Below are experts of layer 6 (counted from 0) of a mixture-of-experts language model. Rows are named router (the router's row for the expert) and show model dimensions 0-255. Each number is 500 + 50 x the weight over its row's rms, rounded and kept within 0 to 999. Numbers have three digits each.
After each expert's rows: "mostly gets" lists some tokens that are sent to it at least half of the time. This comes from a sample of Wikipedia text that the model never trained on.

# expert 0
router:469475529489541515506557505519425501547514448531527463477532554530567494453551533520463576389578474467521506464522411566530513480501600512582577512456589513471455511469513497500522585433509451535531532479627469524496497510589449491501512487446437395495524525537497501505516478442578561441550464514429518566595512483439544449508511500517476416436502583414385499484555533563473492524600464480509570497554566490477497564485496477507525471397478593492484518537532459409641595521552533494566582454498552500521566455578513501636541444495495466511550545447502558593439522507522498473497622559533536399386421446436535540485513510432473515500528519532550463439580470486495463482436460514484560482471434437567496503582591539452510565595512497447442522525534490441373519426549452
mostly gets: "- ", "); ", "• ", "=== ", "ISBN ", "== "

# expert 26
router:522570508465513511487459409460470529634491539504495555500448516477559478404497475469545477580511507481400495425441410539430433490452455556535521499471477469462457533528403482554534459617506471523498450517542469482497480541522580547489514479499592654485450456508503518440468543551419541570469508553440381517520493510530465499485585481598635535516521527513500467501452516441468449553490517547457622508561421574502460518496499534594566537457511528451486533492472538434489482490644513477493605423471435484418484439490484538527520444614556498559532466563433544493479550469482483526499544640492408484550500540436463405563491477472405480549469525526478559477518575493424471426453585510521535506399583414486505447509424536488444465546452581477474433542510537553468485508492521
mostly gets: "cin", "ă", "idae", "ā", "ș", "Ram"

# expert 13
router:454585440550518536522583556484663398574475463464487519521488503454490478565417500552468553524572492444560437462520531446445494447458506427554537578494494573526450631554510522441550436494457496510485412491557541483521467584550476470495476374521536501539493444433443514537597453492486535470518464510537550465415547498529481435503606521457505446509448465468461529591469515542469464509460525464544501458463574531492484505549486499470421508524429560603538489568466482530550491493398451446515458522528414407543527526536602450518418597449464518435523468495474568525574585492544516472483571600468543570459537395527425586485394492468563488463497519487519491512504455499485450501543502539425495601571518441489534573571479417571520531530547426436457465475510497582488619501452538
mostly gets: "In ", "during ", "After ", "On ", "until ", "since "

# expert 4
router:572537513454532529527524486453478535604509542524498530516516510475481545502511530504601503453512567590491455568428474427520472460582453528485483585503485362438554597534559492478468469542559459504470470513467468503446532451444554498460508637481534637567478601446530495479420545503533385486417509499465484501454549474490461497468509500418480493507510449475466503451501473471482450509457454536649553557473433445500520563499459532516476442448500522406419611460442534456489406456499465570479510510524485470508466630475516578570486562513407495548552551489570471543600493572432483438471461577530434544590516462538498454456566469495409441413500497498520479492534450556615451531458486549524552435559445580459483515499482552477473441517552538539481466414412513527553493579371475
mostly gets: "wh", "amm", "sw", "ow", "ak", "ok"

# expert 9
router:416511459499511523599461414497479471528565491477523578437464517511547511545492512552446497467493446478566541437483565534514506453487466496524530544533582533541501383516586458544500507510475484569484656469493507370595560575529528558509526486439504443546516533561574445551477461492462413437491469458524517528419529429497496532475534523533548509496500553517508513454500594500445547423580545428521444495544488516472447434539446478564464451531507525522540523528476542392556583563555569580485533563507523556556528517594493450504567454552425460555587481489508536471604554494484525465481530449464420492563531475589476520493482497473450487486520558604476552609554423445506435466389383586501524496441469470494470526397440440583419528498563575427510464548526501570357517480560465
mostly gets: ", ", "), ", "\", ", "', ", "—", "., "

# expert 25
router:455466466482512588448588477509513598423414439424402446551492459531493401488542408605464512473456487518514551509507495499552522387559490543477526486443460591488542429530525562592464510561474558493485462466534488499384503504569483484437518439450544563502488468459481547527510436585540517529439495499606424419582451501486433549490447472426518470551482444536475621493502470487473505490505448556480539476492498455427455434531539456475440494562475453465506503484398451554463536525503488495442422484505504505466516586398550399525446540494532530426523442513436433435422522557596518559547453432529546519484504433572586487534536446428423481491534537535534568577494462515573526425508442451504582574429598538494524554514566431526567559479512516546497472489332568502483524532519476
mostly gets: "the ", "The ", "their ", "this ", "his ", "This "

# expert 3
router:460600640490468569505486505516471436514436478514447433451581519523519439523467482548501568507422433434472417548478523569488470512476538430467491598527437456547529543478449433547588436475466527448526539472470522493512498439465504453542506461462480546505570544493460479536570520527536538479565485611525488500460495460440457504563515499493533515449498485488510566471517524566555507520431480468466488425438428524449506596553570486570519515501425519399607506425518491501525486499618540492358606492409418493553557399438472483455471482483460512524376568533473547611524497555386483506507468481426561455553436500552565565611467515469539425385473531448518540423468476390452483487488483551456538552495488541551513520513459485505444439451435413531560476515496527559466488538544626
mostly gets: "201", "202", "199", "200", "198", "195"

# expert 10
router:477509561556483587528464456491528461428476566449448489443459431544401548568533527504473523453573616518521574457549519502586565556479473408544468515461477488531517411487546453497466613518439475441488459414522455449408447565495520570484554597551532498511529495626503466550477497448468452532566480363505484496435615580465461530471516400377536476525521442593476457422428551460424479463466386549525412516405505383497455540486474461536462495538543536513539501482508535496337553416439491453548524509487580495474548411488507490457442455467513503437515461524459521479444514502454470521518430390553511543507529511440562459519542525474421559528565470549481504491493534503527545464561496547504432501540529503510439579474461508530537481545475546540510457547397466510598467527553478
mostly gets: "was ", "were ", "have ", "been ", "He ", "who "

# expert 2
router:474452470491465526422510478529504394514529371436503479447546489421511507505492512594568486551537409414450577483618431536449598457460519503475504552524546557530455514502576543527432496431534550480513578571465544553581494503503510471535514518472486483529637487454609469512437478570544515449467512515523412503584467421482583517620582498566570500438430467495440539492556418495548537460623442582498516484541460508560518429473469499536474492433468549571381480544478524608481525483489462542494432408577560433575611415514499398600467461539447519572532559497468497479531552483494551407518487500471494442474504513544492588502459502525520523547525518553548443524496442544452490472504503535510467508410489500437514437518464479468533497455613536493514465467602551512464577508537448
mostly gets: "', ", ": ", "GBR ", "BRA ", "): ", "JPN "

# expert 23
router:472536460544466538530574550467573497496484464485465521487536443437532501538500495576448520476529456439596535474551535426492539476502551425546571524468470562490431479494552478481515531543485510537482447518476610463504506540527613530474517394481541397525574425510490535589531459524456546458526426466587549488377557566556493453523585573471562476483418474559452521494442547471459520439525472410537446433459544478481440390502466580529474478527428568555548367528455512528511534488368445476553409491514543385464480560585505540503507487432485525505507436432446535551507471506485519420483510533460493611440522422510446472431476519461485566464499504508441564494444433549534455537513522554484449628569424449559523586474470398516517542501562440401450484511467550581430560502563455
mostly gets: "for ", "from ", "with ", "In ", "of ", "when "

# expert 7
router:454529465468509517427597526534527510419501409506518505551561506461499484544510470536443444482460570576422543517423547571520494529519503459500431500478531464568481483462581348502540427485500501472514546584450534560533614559499498482585491475474547534426519441516451478526444481592529519478496528466633578511539472555516489568584515515508542531556532565555490573498511500551535455554508598492435523477519479474522513475585551522549477551487432430541453503515509564578449455493497496579419522532572389477368365528448573426527527535482496517494460496537482514421528520453582532649403488472482480530523490547441442516455467572583604437557538544486475512450474491537450439628407524463469393387480500539471548498494482503479499499485481500530501530424489513466489510543414601
mostly gets: "University ", "team ", "States ", "ations ", "ers ", "Republican "

# expert 19
router:514486483509469519472609505473550458420495555497448471441474522462520476507516532553401539410538501492610502470494567426512536462567512464486502433490503557483478411558578488573554509539455473443414414522423553468512446597479538568493498492447549499513523445522435522551483456542473521526542524422562614472532569571550440500498566457377557392489442465515541472474475491504463457544524422531439450522426495403457476323447498496489494515551478473551537493530500532521521484467476495540471402580592552408470398549480537426532449553452498558488520533474479555459441492401534475492474440456538606635445547448537414487462460497488557516448480412434476553489493530564570499552571531549479465600546555439529466526459542446512576525553479454521534577496458525525567457496408459
mostly gets: "became ", "made ", "used ", "began ", "released ", "led "

# expert 18
router:445537466469530474437554499477495541499470430529554511549594559489461513530622592524495514471485568559489511560430556531480499547528479544455480501591506484472546467441538460460502528528591462416566460534428537498539513558443420459520429561481532604507470408505466514487443601499496512478543553485568578414506428476568496564580519441531460608569519593540497536490463469545540548644420617507431591485523451492467553433543593538513526518478602394538521458535424532544494457463494534554416548436514454519506420546524548431542530560495522471526430474488500554474476477515463507559515506511476525537561485510558465508523487584494564500536581528451453488456386502409472481506480514464441442428501584577470569546416389534402533498480441470529524526492538441570527415451455565
mostly gets: "football ", "Championship ", "League ", "Cup ", "Racing ", "season "

# expert 31
router:527483492474488513436443537506467540469464550559453497456493449452509537475539534493456531436516540488430493534457510540587533564576464442460488513502403397430579510551535504543476517528490512476517390502479461462397417503463422505555511571538473626525449376567477495458548543468415356500504427410404476536447469494484536531506522517482505525506499506563465518536422515461483432512389455471547431462429513451391501524459455557545496480402554488485470584471589495547476560452422422557480552493470397517437512534514568543426448563502523537540484523547554533408471440475524549489446407525543576494529539465470486581458504445516532460502476465432573524494574443516613539524473427497517443472525507534464443604490580505531412460433432550558494508474399585501519429449476596
mostly gets: "not ", "dis", "Ac", "dec", "comm", "Ap"

# expert 5
router:511493522502463517473553507534600434420521501520511467469445535498535454546571475464392478477440487656577549524422529536551478548527497518446503474446478508521548407563544429554525450511489530489450529561417474468497575520448551446608452472527567518536503441559466467543372486634527485532462537461609491505512529592463494503496524506401497457549520489617478573545491463513494411520541483499467472518509453431495501441534480499487527473451437431557455543521516537623487471512554516501454488515547433496424406526462570363477444551443436548511454497517506571393540447442596472595499414395523533504462450542440387496473433490561537435577524451517501524407489545517527439603556458504523446472423552498495498480496587492481525493427530442512526524444471524522512504536394531
mostly gets: "Church ", "Road ", "ism ", "Airport ", "government ", "ry "

# expert 14
router:511520529459568464541457450571451539598503515475508487511457509503531536554609489465534428538533599544404447515472514547453422486490455587555491473504499423518494518616527454521515508540558456481581389537537527433451509528508501436514464506477485575517529527468566439501469521443519482493533455512401503461587495443619395489508567482561559511520528532470552533481558493530584461559456590448487644523455404432453442552538500516509441544481496561518509462479427505448513469476496392534443609540465448568544471517444550511586537454581512516542513490528512522600558417554439538494482581550472511532550482538579395497542539591436457525481484473497475470456422482478549503499504509571516412413477536550489492470564482584480469377569508528423473405378497472427527487600497519
mostly gets: "Jr", "ș", "Kim", "š", "Brown", "Green"

# expert 28
router:528539545531530377542568442406543509457440594497465517444525535476478427380450430421484542473576520503553493477434476540468491569483548415504379509490508441597450476510488568563551366532527481421574526508462422405479416542513531583458528454517501571506481478496499450437505534478560432441511469471497488573495549449464510541436496503487526530583517479528487525600476507467454535536418455510532437471470469532517516504445505480531423493526630536574484495518600492451441477492542420466540490557520486500522479443481450475479496444560521508439451499521481513489458510463457416396468478506433477426607464518531491515553456474459494375500504404391586456461515493501580408527454437542486610503443492498575418497457576575504576530570504462444545470513487496438562395562490562
mostly gets: "No", "Gr", "Dr", "Co", "Reg", "Sc"

# expert 29
router:501513446491530543490582495473500557520442489485548487538549476517565470478557500520552467580575527462491432567433483520447560553507430528548584527485483544484499454432509592499537544521544573498553436578586547435503415430538451558371510466556512588536428444452460491458490481508500542428495529522462511476528342444546429558477465495572475552551533502519508476534462502547407478491447492452468539513650539532466493524545479518512425506494432507540490537588433386525519483488487431552444431441504410407498492434457555568502423449565501545371550528507490549490481503408522478439499537533474405578540474513478543460545492398529551499568413627515567472587543423431564504452532565457486479531496512469459447564531448532523418609496466476521527503508507500570508522524560614
mostly gets: "See ", "List ", "Apps ", "Clade", "• ", "Obl"

# expert 20
router:460446453391534453528575450439458505548504434447445499496537442492417541452578459517536460423476466491460547428453462564595541480497420521541514492464433521475523553524524437515535496597468507446476478490486444507476402485512446488386498558540540605465564477505558588430576525512502451536411489490508458523418511417545495511578606555480550495530458482513536585490479442495482527466571457529524513561510431496418481413455574571550405407540557468595499462545407481492439503466508506531422509446501498482448546576450521484441443536533452457488502541537461477486407493444562469553495546437432596621555435479574617535505568504512534492522543558468482416545544531413529440423496514527627491487488495506473606533487541481523501458447463500595483482467381454560513522448536459
mostly gets: "their ", "his ", "this ", "His ", "her ", "these "

# expert 21
router:554579385474394527493459484591565521418521465513491439441463519485456488487562544463443447571516509470456399483501445494448510520426495583574544489481472589608513506461514483411459461572501482515501494617401486479512519547516488450443484492476535577463438533529519485518431502477472484420473616502463386544531418429532414436398514514565493421506464641486619481556563486470555601547484554463448539556519477547437564536481583493454495480486453465564450421509476373475529514480545487524541511449465496556559550424468424523456599504528577483468581479491537548517546575456493521505424493523527470509581491416472520459547566502557572456446530544453497515534424494509480473528497611408508497426490566523520477500588483548485528555531435503446494581551508510434528520477441516
mostly gets: "Succeeded ", "ø", "ș", "ö", "Candidate ", "Votes "

# expert 15
router:435563476497504511590430475512452539540476475547546617507522516470490455434423494544547489517475460473496504524523472536419505515467468518468494479520492398413498487537450523529468474526484511480479529490502501542486486357505448608591495559491470461567465498475553489375490476386595504521529484520457451534452469447460557477474487463557435563505464569443454452567394479511437560480451452516542439587505450586455498590472521457521525415531518439476532463308508510496494407526567560480514559429470439512416449481459475490549581436548526493450430534489525478522532438637419448427463494527458442409530455581485486546577493394558456450429450526519461493523450536565543419469491488504505434526463487435453497480440583490515517531438426593535492500394533551536529474524533609
mostly gets: "|", ".", ")", ",", ":", "°"

# expert 8
router:521594571453471477426467463425429593558558563422497571602432522519461435575484586505609450478482432493468467477555587468485500448473520522429544508630489414524531564439453574494509479515500510541541484446512559477456537467508514521552509551465472518464525575505448455558541562434498543452484467573500511510414480410493441524434423469604485486553516445405508516450494586474554534479423554590521516482418498560529571500624543468573472541513489501420587446493569512456569404508526480414524537473437514542439438525436414562481532419549518462524396526548559489482573450458497488493479481567512489468514447524456508570601504565505552512513441514488460483476559468442512496563462527487485640488587418565423455486530538498463466502461413489563569490479539559507497466438455481
mostly gets: "1", "6", "8", "4", "0", "9"

# expert 12
router:504480501516478511418437508557573489569483488507485556473462510450524491490532463510515417524419557559530517488479441476445467434539511601549493484437494489630511552477612542468566478538477514577486466568447518482526577519458360408509484512508487556552520484413488491483476631550450475517418547471501454466540622500505476531517410495408471591567563437588499547510567330529635511530494552496534482490531412532545535559495566497523585516529441426513422556455487495474535512495492490513458389593450612486486547553565547486547440558429532472478534503518445523477562552629574516555521474521514496603480499483598501519533508545511503481497548480491487477556541498565485533476478484469575468459473546527401540582445505436504502420436485418573490495447488487557553471504497592
mostly gets: "Music ", "Best ", "video ", "Los ", "Film ", "album "

# expert 1
router:467490521484494459490574420574614445440502523431469534523396523467547496547463499524426516575505525594550559454515539539529495487485554563524535473487546507472509441524483513496492484523498533554479444547521506482475579494508503468613496436534564480519571541556476450588366477620538506497551525487597510467524493552502469456539531422466558493624513484515551544551590449493532549497517502537438582540528497558590538523563464557521505507494435454596587595462509543586497507539535458508476502466571497494415485518455522305537466437473468473465441512547496585404418525482596530552479521453544451507521418544426372559527433500480500489576531515568479497452498541459488449548508540573498583458412521514451470346540516541546561545482487482441533494506491564535441423534427531
mostly gets: "He ", "she ", "he ", "000 ", "She ", "25 "

# expert 11
router:476371491483462506446517567542568508495545575462531427457591466548539511504482535532478471542494461438489511468528389456501495483445573502464460474423582526518489496445510491453528551447506476541477565432505501540569611510554486496479530512464470396510590537456447441472524491499475513436540433457561520472513510587514581487558543543559493496428453487469513535428561384509490470371597482461534477507552473469524511455438440528474528636444505564491476539470467481487533539551538503564554478548518557569559478522566534465536496482428473449611524507368436486577515445535547555486517606485493524444465592476508484583438512592495491619604538573481527553481463522514396567479410466454490466490513456518536545478485429438447573529457580465448423475553528463417408578491560409
mostly gets: "\n\n", "Mc", "). ", "', ", "\n ", "\". "

# expert 30
router:517534434528524472453566512474521559411439472462446454538545535449476463416481436400427513428499518540483459542463434580531519508482415547506530507505596484599520486480481493492507244537532463444568567583410450452479497558475502520525453495518558537445404451486530496466491438595482510468417586541526446519502471479508458499512490414475515465578481587599569522563481463459446499566498510506498522501583477525527505439424517486507419510606594452532514510498537497466470505523581416435516491579418452441462552469542470577522505462459591550434504509500584467484527496497513499503473493563494591545544496482469527473585561436479516463528516422429557569582496520485427517529483491455504445472488491577562532557483520558495618514486579405541486572513404458502557556525521569
mostly gets: "politician", "comp", "Obl", "death ", "Di", "military "

# expert 27
router:466468465568520504514459445539466546531476487486510517471518489485458582486498422501526559568493563560437519475577440492381425437444563537525512580531505496451485578495399523535478572522534502443425546500638426479478506558591531528483445513536404553505412399473525494510477522476413502527514512531409409435653444463589435501489435505568463553512511511486622477584517560402443473529527561456474515543500516509565567582412463435456503443426407485528466493548607549501545512504407532443546551452542420574542512521576470552542562440599612518442408476523530518475463599561532527539511474507452501498472526454559526511486444503482512470474497459600486477467467554553504507462544546427591554421491480520491460446520413516468544538480504439525533479527453433505456469469527529
mostly gets: "== ", "He ", "It ", "=== ", "==", "also"

# expert 16
router:544418593466437463535393508496455532507521493527469479527551458521543449549491491509541489588597518454452511410544474461555441453441539611504511486500454607444456406548579535397569521536527537474532501516588524551555453370535435493441467547480468455550540500475492440478521535425528407503367417539480548478604435603525530547524494462558542545507590591371449519478561491463503543537489565453495517474519454453504468513424511476497546512496572469538573607370411470513485526404517481527473582545479501558511492491542474536505454513500555486430550581562527447526525581525421492443544445546475521417535509541474501500461550545488455595433509476551434460537535578448508476547544472540488503463475447505422523480622467488498539494476512459535556489509498572429476461556541405
mostly gets: "\n", "\n  ", "|", ").", "\n\n", "\"."

# expert 22
router:479458591532428480546465490483420466450600488552523446466400516487410497548451548554485527470475449529583546494485553479571488504476503444513495439475561590431501444503513473516502547491438499533464489418482471488564460525491586542503541458486508404443540463530538486516546474450453512562586446480496551524409528535447552577529525533425555510422571478548499536443494566503569451418521508536499441494495635442566421546414507482461506596525485536522465537496437528511514656466470571499537501519523516468545585505574455449436476475438476498481618475510433548576464577481512515531542503394467411409482562507493481440436467498430401535426468463579458525464523499514458512504578447534491528578495402401540534400479590556430502529591566530435466394565538518493521577467518458
mostly gets: "was ", "has ", "would ", "became ", "but ", "\". "

# expert 6
router:599538565488567499448496470488493516599446537559520483455483499430503432427515454483530547508449536596524440500504474548451454510486507486558467531539525428579418637527458525513535529451521517506494516551527418435449560543407493472403458509500512531565521483371502488471550562493571502556394520477446448481540673547474522534517453496446549577555548452456450510539446465493631450534483566561562520507538447469535576507516492481547553542420560498431541546483524623511542447524466501453522524518490582580442489578432415598479480446457441492475474466542551457510511532499549510500589439517543526452545490538533526489459574554498477436523536459494492442546546505589430577525474496496504587467465576552547568559487532508502415302526505473570556526456443487477515479486439475
mostly gets: "U", "'", "E", "world", "Mad", "Pro"

# expert 17
router:563499561459496437527528484439474551542463517512464596498477562453441498416584556443565500451557505538412461533413512483426527441449427585488394537510539407531523521566582490565399568515558509449561455514373530473474435432447490456524514512488523543514482573409467468470506524498440380535414508505531443556495591429480490552446478533548573498471505536520508436502430528530560445470508537591544597520484510506512459469487521480529419499465681459401498454532434434452461486473526479456514496436403500539483499518422474524534496589495518447589471533513606462503537448567450481524536397559534570464503522496491536471534596423517620493481527500471510446564497492461534576440478455487551461497519576584490464533500536401406471446478479461525471531514460438511540429545496444
mostly gets: "ation", "years", "tion", "year", "time", "name"

# expert 24
router:527406472520480518577460527473533398433571536445433515489501543536529409532515450516513510486436461519469612481461478559513536423548546494542533536481455544511568458464518552574493455513436482529455497509469515471562474423453561587464547485512560460526516508517562541540431490567405445470487509485531542470526558543459517452465467472531423509481537344507509580460603519520550530409528541461462370451481513478505508402549453552468509535458484469392548470593447534519497503534489558502549377570559553561506568500589590437538516513445448409529601510508511472516481457495540484524552441535592526548491571521564587486478523425519495579508484429520530558551412452464486470443484475495470596684498451570525438551414503484539537476443514584404503466494522516481515540483531400
mostly gets: "that ", "which ", "who ", "when ", "where ", "this "